{"n_layer": 12, "n_experts": 64, "experts_per_token": 8, "d_expert": 32, "d_shared_expert": 0, "activation": "geglu", "moe_layers": [1, 2, 3, 4, 5, 6, 7, 8, 9, 10, 11], "balance_bias": false, "lr_router": 0.00047, "norm_eps": 1e-06, "tie_embeddings": false, "batch_tokens": [32768, 65536, 98304], "steps": 5237, "dataset": "wikipedia_en"}
Below are experts of layer 2 (counted from 0) of a mixture-of-experts language model. Rows are named router (the router's row for the expert) and show model dimensions 0-127. Each number is 500 + 25 x the weight over its row's rms, rounded and kept within 0 to 999. Numbers have three digits each.
After each expert's rows: "mostly gets" lists some tokens that are sent to it at least half of the time. This comes from a sample of Wikipedia text that the model never trained on.

# expert 16
router:484478485549472460477471514486531528510517535522502473525504556495545509483507533520517513560497482472458520457489541502515505517465511541479504492497512473539490479490483452513490508500510493459546509471519510538463498485514527445510532448502501469517490542505519548484496517523494499526492501497516490535480502475467451540474498479505479530498511459497524499496474469493524550464493
mostly gets: "|", " the", "″N", " JPL", "°W", " MPC"

# expert 24
router:491512513568531446482520479509543499542486521479497472467533502508522493512473483493463517491478526529487505473518478520558502519485477478489467506462520496469510483513529528508469540510518483526533469510482500509498505530553536547543527516472527495464491510492515508529475475502541503512477476474493499528493447508501499482514507504493486542494511444490514500532506476507508497532505
mostly gets: " =\n\n", ").", "\".", ".\"", ".\n\n", "\".\n\n"

# expert 1
router:493521500513534533482443513458533487539517495472495518506473494522462517458508508506509494457501464510480481545530476535490506495480464528468469538547499462484476500505508476491484488513508522490474450480473500548473517520487475516492514502505522553496515518514493490491490478495519517518473498519467480507482492483503525508451500511496506467479511488465518495486479480505532519458524
mostly gets: " A", " Sh", " K", " O", " Z", " sh"

# expert 62
router:486481498537479510473487468497486463502491484513472505469532451518486528460513512486536508502513483476524522463550503471476529491536507526506500530460486553505521539474504516490471495511507489518473510522522450509464538513521489514460467500539506516537498509501502534535501499498473508510501521513465495517516517518517455489459521512452458510481477495490537476463499492509513438508485
mostly gets: " |\n", " with", ")\n", " became", ".\n", "\"\n"

# expert 14
router:449476526532484463511523518554490463536507514520489545487496485483520513477517524479471477496459490526466491539476538505492469524489521544498493515532504538477544528511515514494504473507485531496491487479499479495501492492478460503486500501505464503529536461489487539496500509562456468504449454509494500487511482525487538507449506483465482467545490460501500455500450538498502502477495
mostly gets: " and", " or", " but", " &", " while", " However"

# expert 55
router:497558523513502497550492467503488521474497469502473493481461521509503524515554483496477497467498512531470505538513529518475467484519516474523493527502497495555497527519502525515506488487503472522473520506523500484500471483488479491496472489457494509481502460522569542483504519509536527555522474523497537463441509497464538504523531504555453477509524470533524493502496497539476527516473
mostly gets: " such", " well", " previously", " non", " Sem", " far"

# expert 46
router:492477470521531460497519522469487460447479508463497514537520515483496495498505448551497512484507503553507523490509450506505511494479532502463488515541504477470507447516527515495495504494493547508517469495504519519527506468495496499520510476495516469501455488506529507477516525503488470537491524491505536467516490510472484505541527486479499525517515500447541513458488535489538515508479
mostly gets: " Born", " pl", " Species", " Died", " Coordinates", " Label"

# expert 31
router:496501501488516456545467516484460525459447535486487538529474498547495502517480545469461554495485551539537463473460515502485468487490499477440495473523537520508523517454488496527473511510539473515457532481497460547492486470494518496497510499480474511467488486489500487489453508522500490505500504526498501528516497517522503484521454522536498518538526523493476443455499492487483523535508
mostly gets: " Z", " Al", " Le", " De", " San", " S"

# expert 6
router:505542536538541497478523497454514479478518500518479488469489496466456495468486495499500507529559493487509539469485516509499484476497508539533500539483491532522487511513521497483497492467469475467537455502488533462466482503497526484554471531513490477463449463476511499535544452544524526497519527488470474499468478525487521517493532516475495497487515477460520486504498506493494474475528
mostly gets: " Candidate", "Scientific", "  ", " £", " Clade", " illust"

# expert 37
router:506448455522460466518459528490518498456484519534507498518492477483477491547456491480555502510478577511523501508484509490494467479511504475505495479488535546496481461455527551503513476480512527446448501481477495537509520473482497496487509521484478474450506500470518463464526548463480513473546519530477472457536496510450523528527487502499498468479522490494464472497504447505442476505464
mostly gets: " New", " sc", " mi", "°W", "″W", " However"

# expert 57
router:534488473485553512487491520553520494491511477490550502493451495520478499504460503516474539480532498501476500466510496538500490531504507485527495479471512536476471542468511487540494481508478515512502536481502474510518523530520506534511545450475550548500476496497465500491510511493461501533498462482538533473544513499483496465506458535509460498515531483497501457469494490485484508506509
mostly gets: " f", " t", " F", "-f", " Ph", " number"

# expert 34
router:511500481479493520534478494488467489474502509465526491492525502523529463518518517481468471494450510486458530488522501501537503511515474528501483452457529472532493499494500502520475494455480489500449489503512451521523479506493471529509487530482480535532459536493476490465537533507493512473507493492528526495471505509467498468540539460515480465516549543558495495506501529511514449471511
mostly gets: " became", " was", " been", " Sp", " be", "===\n\n"

# expert 10
router:488498462527475494480504501555487499526486467551504519480541471515519481547495449512510491492526485522506522513515524451551545471515521533501507512531489547530507516496531512499528491538504549468532499477504494489534509514527526488501472517471460492482496510457486461489473516481499540470469535470491468498532529508502509540531476511476459501527532528528514482502502522478487480525468
mostly gets: "ated", " used", " new", " served", "ating", "ical"

# expert 39
router:518512468495479483467497514521479501530489493465499497495495458457501476467471456521481482503469503506511506509486477492527491487510490482504542476469479527505515478510454438515477501494518503537508456499479550470472468476497498471464510508531479448500496485462535433530528476488529485531513554450519492458476477506501490497525530512482499504488526517471464488509532498467494542503501
mostly gets: " new", " National", " General", " former", " team", " government"

# expert 48
router:495439484491522485491518510486477490512484506464540504514559504541468499457475566450551491516511498527475530552495460489503502495531508492503465478518550465452528489473516497485527499513472521516523506486509516508521459512469499491500509502491496479522534483496524504497494506535467514551512498476500524478510474484487535468499518489510497513477484479506507519521530478556527528496521
mostly gets: "==", "'", "===", "'s", " /", " &"

# expert 7
router:459510489491494482512458471462512510516493534489500535556459547477528522531512483531498460514461504498532528490526461544504521513493466501502480521552480520511503530484537474478498486493529518523480494448518471519536531485482493524519457531483527505495502437494541505485474536514520498547519521486530498448510532467537478498515522483467526501462510502509519489478544491511537476489488
mostly gets: " She", " He", " he", " co", " they", " she"

# expert 35
router:534499521495481472507472515503513506525492475526453518480477457526483544490442528491506545497503495486534509474485516552477529530478503485502504487535461456529463472572474467477536510511504537535497500471530497488474496468515480470529480514480489502488528455497524451476464470479509446502537556516529488482480516532542514496479491486475463531485476462460448488487501544512506514508486
mostly gets: " −", " An", " James", " Michael", " K", " La"

# expert 21
router:448493505474470528479484495494504455513486535532474529456529484458489518510481468515459567519507464497518515494503449520464510527523456494472493479536494476506476515503501490542494476529481540528507494536450538532432459504472494542535477463514477499459519472472499522508486464549535503511497462527448502470534478491481475481498504531497482488495474470464503496464470491499506505489510
mostly gets: " =\n\n", " &", " °", "&", " l", " Pr"

# expert 63
router:506526536498551505464482527502512522469540499529499547507465470480540531499461520498507535518507534521538512456517463522465485529516479504468462513544503501544500486498477486528517497490480491509486544460489476452509498496460523494491526509472517547495487498516476478537516497546487532522505453514507478488490510475464467495499480486530507438513511465492483486479500506448476478497497
mostly gets: " M", " D", " He", " L", " S", " R"

# expert 60
router:516540515484522542465445500500507506521540521492522475499516532489499502537513494455496498499506521493470523521449539474521545502512494542527507501490498483502524540511487505480448554528501543505479464494504520504498449509485514483509475544491483512540471520506469549516501503521467493504509505461500508527527481470495528525473541489510498522494485535484486541469524457527499518520469
mostly gets: " to", " from", ")", " into", " through", " for"

# expert 41
router:533503457521492478529463538489492505479464496482483499448518467531547499522461502519518497487508474527530485487534466480490467477528555502508506537511491490513534487502535455542486513547465529543515561493477469483546501484543506520528494474460459498500495475522499534485514454478484470485467521506507453510530481512497511516448494488442500499463529497529486479499499512527510449509519
mostly gets: " British", " York", " United", " California", " David", " Western"

# expert 53
router:521507501528506477504493477484498524530501538456495479503522519462484527519508494526537478521529479485524493495507537498493486499482516524471482530543454483493521465475459484521487458487510511505534458489515468485475474517488509453493499478500555480497474480512470528472523554535449533509499496494521475520494475503452475494480475494505534480495427498473489500470522506502474479517498
mostly gets: "The", " his", " their", " its", " her", " this"

# expert 51
router:470481491528482456459493527531488504489511502493496490514463506466508464501451479548461518503466514546500454529497523531517486516490519488482543519533498514530463494503550477507493511488490570531534502478509504522554475481510505505550490519490548463460466474491510474502500554497563480542511480542517466466508530493505497494485486517497520532484542488532448492491486503491470508496496
mostly gets: " October", " January", " November", " June", " March", " February"

# expert 20
router:530487509480449491519469515494469490517505494465479498515469516503490491458521503522425468497514495474543532448509494486498496501488492483488479548542478452503501537524520480535537496466509486532494502505454470475498496494496484527529496475503477469497503456507524483540487488502567526540536496541488460512490508508514483485485530542510468503516464468509477506480461508576523511505491
mostly gets: " John", " Robert", " Michael", " David", " Mike", " Chris"

# expert 43
router:512479507487501486465486478461484469529511513489498535490515517482515500488464486486531558505512510493543456524493467528500506465518482513532472502501495501504536486504490518505528531542479501537537484492503532509485521513497540489532476524544490534516537519453502490486510520511489509501486503521504527530508507465522453491493481495484467508457486451504475503502460542530550529485526
mostly gets: " for", " without", " of", "-based", "inn", " any"

# expert 58
router:551511466486493461504528549490508521478493501468482493497497540523488508489490509560522469499517520471509472493516509521485460475540534532507479499528515530489533489495539468471503505527535529481506520518526490517521541556484519472469504498492521446549517492447501517520538503486487470515508537505479493518523490524484449499522484461474480525485494458492498467494487452503508552462470
mostly gets: " who", " work", " time", " Location", " games", " days"

# expert 22
router:526502463471498543476483527514482466515503443497462465474485499494500533490533482480491549483524476490479475451496526518481448522520509531518541474522478525539500525494516449531519485529537479507468537522471493485509483479462492521478546464489508481477548500447504476458522492503529552524501503508521502483472526499484524481520470541485505522506507535530524517516493482495504515526463
mostly gets: " un", " inter", " dis", " sub", " re", " cl"

# expert 25
router:538516475547525486517470507531493466485506525541525477474515454491537518542512555537547510495509488503485508474483499476519504527497473491506512500489521493485489452513492478512482520504479515505488522486477498492531483488483482480490478530453500469469484476511477447524446468469489507539510495486529501501478533476527474485499504524540524498519498486484486526533498469519537486526545
mostly gets: " her", " million", " local", "shire", "}", "ham"

# expert 12
router:472488516462480529552486506501507475476500503487447463458538533487497536499493488481521517491546549527460514513516542522489504524512454516529525479512510503476515547509478534472526525517522483516516507469458534503490517515524560513477512531489490487503536474473449513471509484505476493498481535516492519489495509480538481540463539486450510470490520511524498511529562468495490511521540
mostly gets: " Coordinates", "Personal", "See", " •", "°", " Preceded"

# expert 36
router:520492488482510526483476491493476501494503545542516460533453484505489534515461485548501499502499507479513509487532503506495468493481473523508476488477515542456503496471509451450470505506501530545494508486546525527528518464481524445493537508484534475508463533520499506472463536476483443551524513501525522505477544504515514473551526511462519519484498497491530508521511440464488495477467
mostly gets: " episodes", " kg", " Stadium", " Town", " games", " Racing"

# expert 50
router:461492509531507528485481494489502524459447504472461490505454488475519513478489517478510486491490497482521451471474521459504487481520504491537474495542481525478485520489446475484520512530547504534508498455491470500492514529491493510488508529495532507489531510541544457515497458526477517521561443522521510468469547455515477524512502551506541530516533497537503470489472500461482454504525
mostly gets: " J", " d", " O", " Gu", " al", " s"

# expert 0
router:446534516506501523455511476521521479480499514525517488480537449529470524508517547463508539496508493482480565475530497508466510483506453480490472504502517555493509511515518518493517524538528499526480497489518494527454493510528446547518450546519519519498526530523514513497496501540536475491440515531515489489481482484445457504474509457483471500498513461486462532534505486486516455536489
mostly gets: "),", " who", " (", "\",", ".,", ","

# expert 56
router:492521492505523505499511480517500531480523514483543547509527515513542496486537462568499484496507543485467439452489520459524483514495499533541520513514492484527553537520550515467520510505470484554488512516505540532479475511530492477488546480465511543475502527495497481469544498505505478505513507472468514484533507464498509527491517526547504481485539504484496473462460501449519492504516
mostly gets: " have", " used", " been", " were", " took", " had"

# expert 54
router:542483522489514512503523498544463513443552534477467467511531516496486465475495530468496501542494541482526507503508544485507517546510513453525505478468522490513503507478507489465486493471533486476468520501533472481559512472524461491496503497525496488483527544536531506487508475444536477491508529466487526485527504471502482522492537500520523498509502515471456489490480439470484445483511
mostly gets: ")\n", " g", " is", " was", " became", " are"

# expert 11
router:497476485525527441531487490506503543471531489510489513490496514530486528513520486452460492533506546525481528529512516455484474495497500492527473483511519516486535516476524466451534478521440491524494508531487505516528470486526468476464514521510500505519521473463515527465485488494467520489516521531523474487508521517514453477482475555486553535485519467487523503479492560515504483513512
mostly gets: "″N", "°N", " land", " car", "=", " water"

# expert 45
router:560484491527519498464561485475523501461505497529539538509522492515463517545534465501470465457546482487512455491520533457519512513483462509476516487523505473485505463435508543479496487522498535484474482464461513473483481533545524517492505506535493489511525499493491489476480552505485513495466507485510524504484489500471497496512504509498522472486478447515509520492482465521500510543468
mostly gets: " also", " later", " well", " then", " both", " km"

# expert 17
router:521517505525473517520526478523514478499482494483469501508515479467501511542507522514511560490509509513488462506499495489484518485478475484512492491540512539486527481483494505509492494570527428477507530485466481488529477482485507561507478483494508520496541478533522502520455527530544509508492484534466494496477520470465503461461499470498475433467490501493479532496518480503519518552502
mostly gets: "),", "\",", "_{", "ari", ",", " ("

# expert 61
router:507487506531513535521507504508477516569477449496456503504501507486560500449462489517507447559488485502464506480491497486457482464512514480517476493508519506536496512542498498529502492473478478481476538483502482542523522519497496509493504511513493516472535487460542514520494489527501499502514521518524513474485506498521507540474514505526509512552521526490547520539501494462517481500474
mostly gets: " South", " Car", " war", " War", " life", " Music"

# expert 42
router:489495520489524528537487553486513489513544468498476514504494452494550481484510465487524516522479560507521491478508520501529538521454483481483474512489520529509474510505511480533450482502540463451457499509490491482507505528479519520528472525466528492478528488498505508527470501493478479526489481497510452496547492505492514524476515551530537478510478557503467487487516509533511509487486
mostly gets: " General", "ator", " head", " member", " King", " man"

# expert 40
router:537494504537511540489506435527490505517522461523472475500483487532452504495528526488450542520507481521494531464524504535548463459495519489465516491488505472459536504513517498495538460509505517500497493470508523480537479522474483515523469488509529493450521496506474536502494463519469483537462492504519518475482511497501500511503518516518442482485503506463502549451480478478536525501515
mostly gets: "-S", "-B", " III", " GA", "See", ".A"

# expert 5
router:511487511470517474522494445479513498524491528457466502470467511472505508505539483506530448479476491503493516526485500504517535495476549480496486507509468516528520468509492501481479521471488495481503508529516452489514521530490515515519481532544489480494485508555523489507507465539521488495500474508509489525523536505469511459462483464498529494470530495534505491555501469505461505485440
mostly gets: " during", " about", " home", " early", " around", "In"

# expert 3
router:484545507533458466529497513470474506506533515506509513507492489488477477513494446458522556519510524501511545448470468524527492509512477528519537471493532506523519486509483493501502548496512524478473512500469510549456540552480495488486477544478496480468499509491516496495523456528479489464457524503541492483503510522519503514479484466479490503506515505495549538483497500492524521556490
mostly gets: " when", " where", " while", " since", " However", " if"

# expert 30
router:513495516533494501509536505473503507466503505485534495470492472492496528524506528506503545499489516491519516475507508516522533479545503503470496503508503502491551524502491512485480493509463496496491456490530515469541505498563520531517464529495545507518492488529456548490513511540517476482474491459538535446480531509522501445486505495479521488479482481471482485516501493530507485526545
mostly gets: " include", " any", " during", "—", " (\"", " across"

# expert 33
router:486514492465521499463506535505533471515497514509486436526524533493521482479495510478531508504496520464516503505524465456466528472454489503493517476488484470476517469477497472447505548544502482521486495477499507480515546490530484519536506466461512491535509494481495481516519475471516495480480467491515491547496470473486470494534531550484515558471492477510546455544515469500493452477529
mostly gets: " film", " album", " station", " company", " species", " song"

# expert 28
router:487541510508510514508472512499496479494494524497487504519480505490548520514496461527526501497453486531505474479479524484474487517439516518507465461478489537476489489517489479522500450522499495534498476510493490455480515497472473466515471552480489531513473479538479531463523561496471488467471519475496463488508502500467518497456498491451549482523530493518449473454496467484470565495505
mostly gets: " his", " their", " the", " its", " two", " her"

# expert 15
router:507443524517532530526454454518496483462516465512479515473468517462480553482503516515457535516511497483471539514527509534476474480482465505543520520541461517528526447469450519536515510467487495525503496487530522462494533474514518496460466491497536507512489492496482479498524481488461486501522519535505468544487527510571508470469508517511464518515507504514524540526506508472495506488434
mostly gets: " The", " \"", "The", " '", " San", "^{"

# expert 18
router:542486497519543503470499518515512487491528511544539461510479473501453471461542524509508485498463528504546542484509486447512532480513516499444518503505523536478478498503494467513493530477469496501500523496541530503540524486488482502470469513452493542509500486503452471516503488480502549518501525489543465496482456487466433492531544497527530502491495473459479517491492485526481508533521
mostly gets: " area", " States", " College", " York", " group", " region"

# expert 27
router:528533523449539451492543543542509510509517477513485491462500496486476511499527490496472479511488476495538545510503505486522496465482513500538550506513540494502505522439512492488493537457475574485481499476461532520515494479518493501487476471512529504480501546515484450490535490464514445551523501474499513462494476511507498518475540508505491509492500484463492508517475499495519494465496
mostly gets: " there", " it", " began", " them", " him", " It"

# expert 59
router:543515509526454454493461484531510515513517547490488522505459524509496469526471488536463524510508531485517466521537485553488501498519541503496546477507512516496533500486505442445475530513499540521540515479497525507528505477521515475517470501494501540483498460472529489478513467488507532528485530514501524497511487538488528494495479468495513515510523470517521516524516453520488535513483
mostly gets: " ·", " June", "′", " July", " JPL", " MPC"

# expert 4
router:476505476504530536489551522516466535527489526456504550465496484535467445552513482470494459528507474520503504489532471540474502471482494520462509491540488477462540503538505470547518474518485516453524504471508499480488512491527492454509509512444511506539512504499515529515446483539487505506488524497477482530477487512470503544542485462516485496564507481498498482499535526504502456511532
mostly gets: "==", "===", " more", " two", " some", " one"

# expert 49
router:491513502538500525486498478552524475525464493501505485454512532472476542505509499512464451492493464528484473485515448494500481521533493502479493510504483475499515462529457500489465466484478508527479515476507505509459495537451465516493519483488520487483517482510471499498485508504497454475471507473487527462538512499514497501493488526521504503496499500505473524477519498506527521495508
mostly gets: " Mor", "uc", "See", " Pan", " Ma", "cl"

# expert 19
router:463461502520519497524496484497460517519498487513526435495548495500474549532484489487507510488541484473480538549522458506454468532465511479509520511512504492465464528500491522506518502531505509519508503532498514520458478503487548461509494494491501503497524513479468486504459504548507480502532472503475538495534460502501515497517524492453517500524534482523503502550457491482538542501475
mostly gets: " —;", " own", " Other", " /", " Best", " their"

# expert 32
router:501484549495442498549498506507480477517506494465499497539495536484463520489516494519449476482494449458485525519464494511531520470489497512499486467468488488514463489469541552496440476510521501526512485501447492479485492534482549496521489520489498469526540534494496539489537539493484491477466467501493495531491525551518480455542501523483493525465520454480517496479485478487488488513535
mostly gets: " on", " in", " from", " during", " at", " into"

# expert 13
router:470494500470524451532483478477477513475480485497479482461495490550445449459522526515488501491514470521532495524543518530490458516471529488501501481488464544488513508503474578517488479467532450488485508504493490489518502480485508501517467496503495472503512500466484529471486487500482456440464527505497499549514501502476471459502457486523523484445519466515449460491502513511494451534495
mostly gets: "\n", ")\n", ".\n", " |\n\n", "=", "=="

# expert 23
router:499453479492511514477490514492498500486461461460525486489472501484495503492518467508549506489478536508529475488480472520464502494514539461499525516498513498496515509468479520473535532506539508503471529457498487521483487513461465483511506513519528520508540503519518451479536524553517437515484481510504500440505498536522459477473463523477469464470519487477499524473449461518454523468503
mostly gets: "′", " j", " North", " th", " \"", " Com"

# expert 44
router:489534483481486498531480529440469475525461499481493556524498507507505535480523480529490501503487473494524536523454503478528549497508505519492476476519503501506531529494513527506463525471491522489531475549464491539518515509474496466461519514479492516509513507497470544474472528512451459476529507493534496511485483493493524461482470503462458523466500548471517489536479504471477477526488
mostly gets: " after", " when", " have", " before", " as", " until"

# expert 38
router:497510498510468500494524479480500479490518476492552498469464528476506538520504516490496542463526487483505508530536526492492516521489541525516486482495517463507503458509468449460482503503507478508546479481499518487478486488517528467481463515558494530521503495467546498489538482515490536488527467552481475566467508502484496456494460488506493539487489493522495452484493533517521520517514
mostly gets: ".\n\n", " |\n\n", ";\n", "\n\n", "==\n\n", ":\n\n"

# expert 2
router:505493527523468499471498515505556492523513523455554524519483494532490470458476476535478498517466502501528455454497491519487496493455505479507530461518491473485515483519495459458490478465490493485455528531487444471488552499525541523506471478520545499489499479492475500481485509503473533505516501505536499530513446456524520530510496521456484532475507483462508550549488507530549539500471
mostly gets: "In", " In", " out", " up", " sub", " end"

# expert 9
router:462491512456467488471530444505476474475513487471550506517485510529505541490541522469516469465450503517499520508526492531498492553466557534477509514456513515514535461491471497487483509495499478448497533525487526519509461484505474523475458553486481526502497549494516492511497480500527526450447509494522528502478492525509533502534476496476476467504499452486519535530496465553506453517518
mostly gets: ");", "\"\n", " |", ";", "'\n", "\"."

# expert 8
router:479490508499501489484528497523500473517448476493484494507533478518507494514504521446537491471493538522559517487475469541471463475523488479500451496507497480507479479508535544521530500480524504483459495501528549464444538494468501480473463513511510474486483516493492481504476527480500513532474486528484484492480515452470515491529494509503506493471506470477487479477455474527506528533558
mostly gets: " but", " JPL", " et", " −", " sq", "″E"

# expert 29
router:492478477551525493493503509493509515516515514525462451474475510529500522481476499467524558490524476508472511543513481470500514452540536497521524546497537490510507508491470509533518521537527500449488501521450527534466537481484493513517505552523538491513515501514515522527497510483509531510471491549475527473494486478468453514490541474441476528487516473545489538502517485516541471505496
mostly gets: "==", "===", " that", " this", " This", ".\n"

# expert 47
router:487474448467499520535471522504492541531522494504478518533500540521491465475504475449470484468473500495543517504491497539516473497516510466472507528473520471501537469513467509541479510505505550541458503469493485485515507526538432535505514501546562479512478503490528542457479503495480496554555541521495528470487494544532462520502480532534514494534479502480476506509477465507503495503486
mostly gets: "!", ".I", "?", " Dr", " Or", ".C"

# expert 26
router:533509508520519522529454511498513524461465523480496537484477498524469463531479505507508536524478489491507491454514499541474441494526491488546465528549536484510448540488457557484509473507541452517510532494497522499507473475520534510473516491517510550499519508512522477534515462481472490509522488530515481458487474526538509508458503496485492530471496494497487508495535497524532497532450
mostly gets: " Ch", " h", "′", " t", " St", " sp"

# expert 52
router:491490499515488482519532466511508521484466520470544447508470496465463471529471501558479492500559473489472512506486490524522529515522513497540460525504550533519489518499512503497486484473510545485544525482481491483496521550502525456522468478534535491540488479507511486530513547529511481499472461479543476504532527479502518483539510530515460500543543513465484475526471483475501501476491
mostly gets: " first", " b", " during", " under", " between", " B"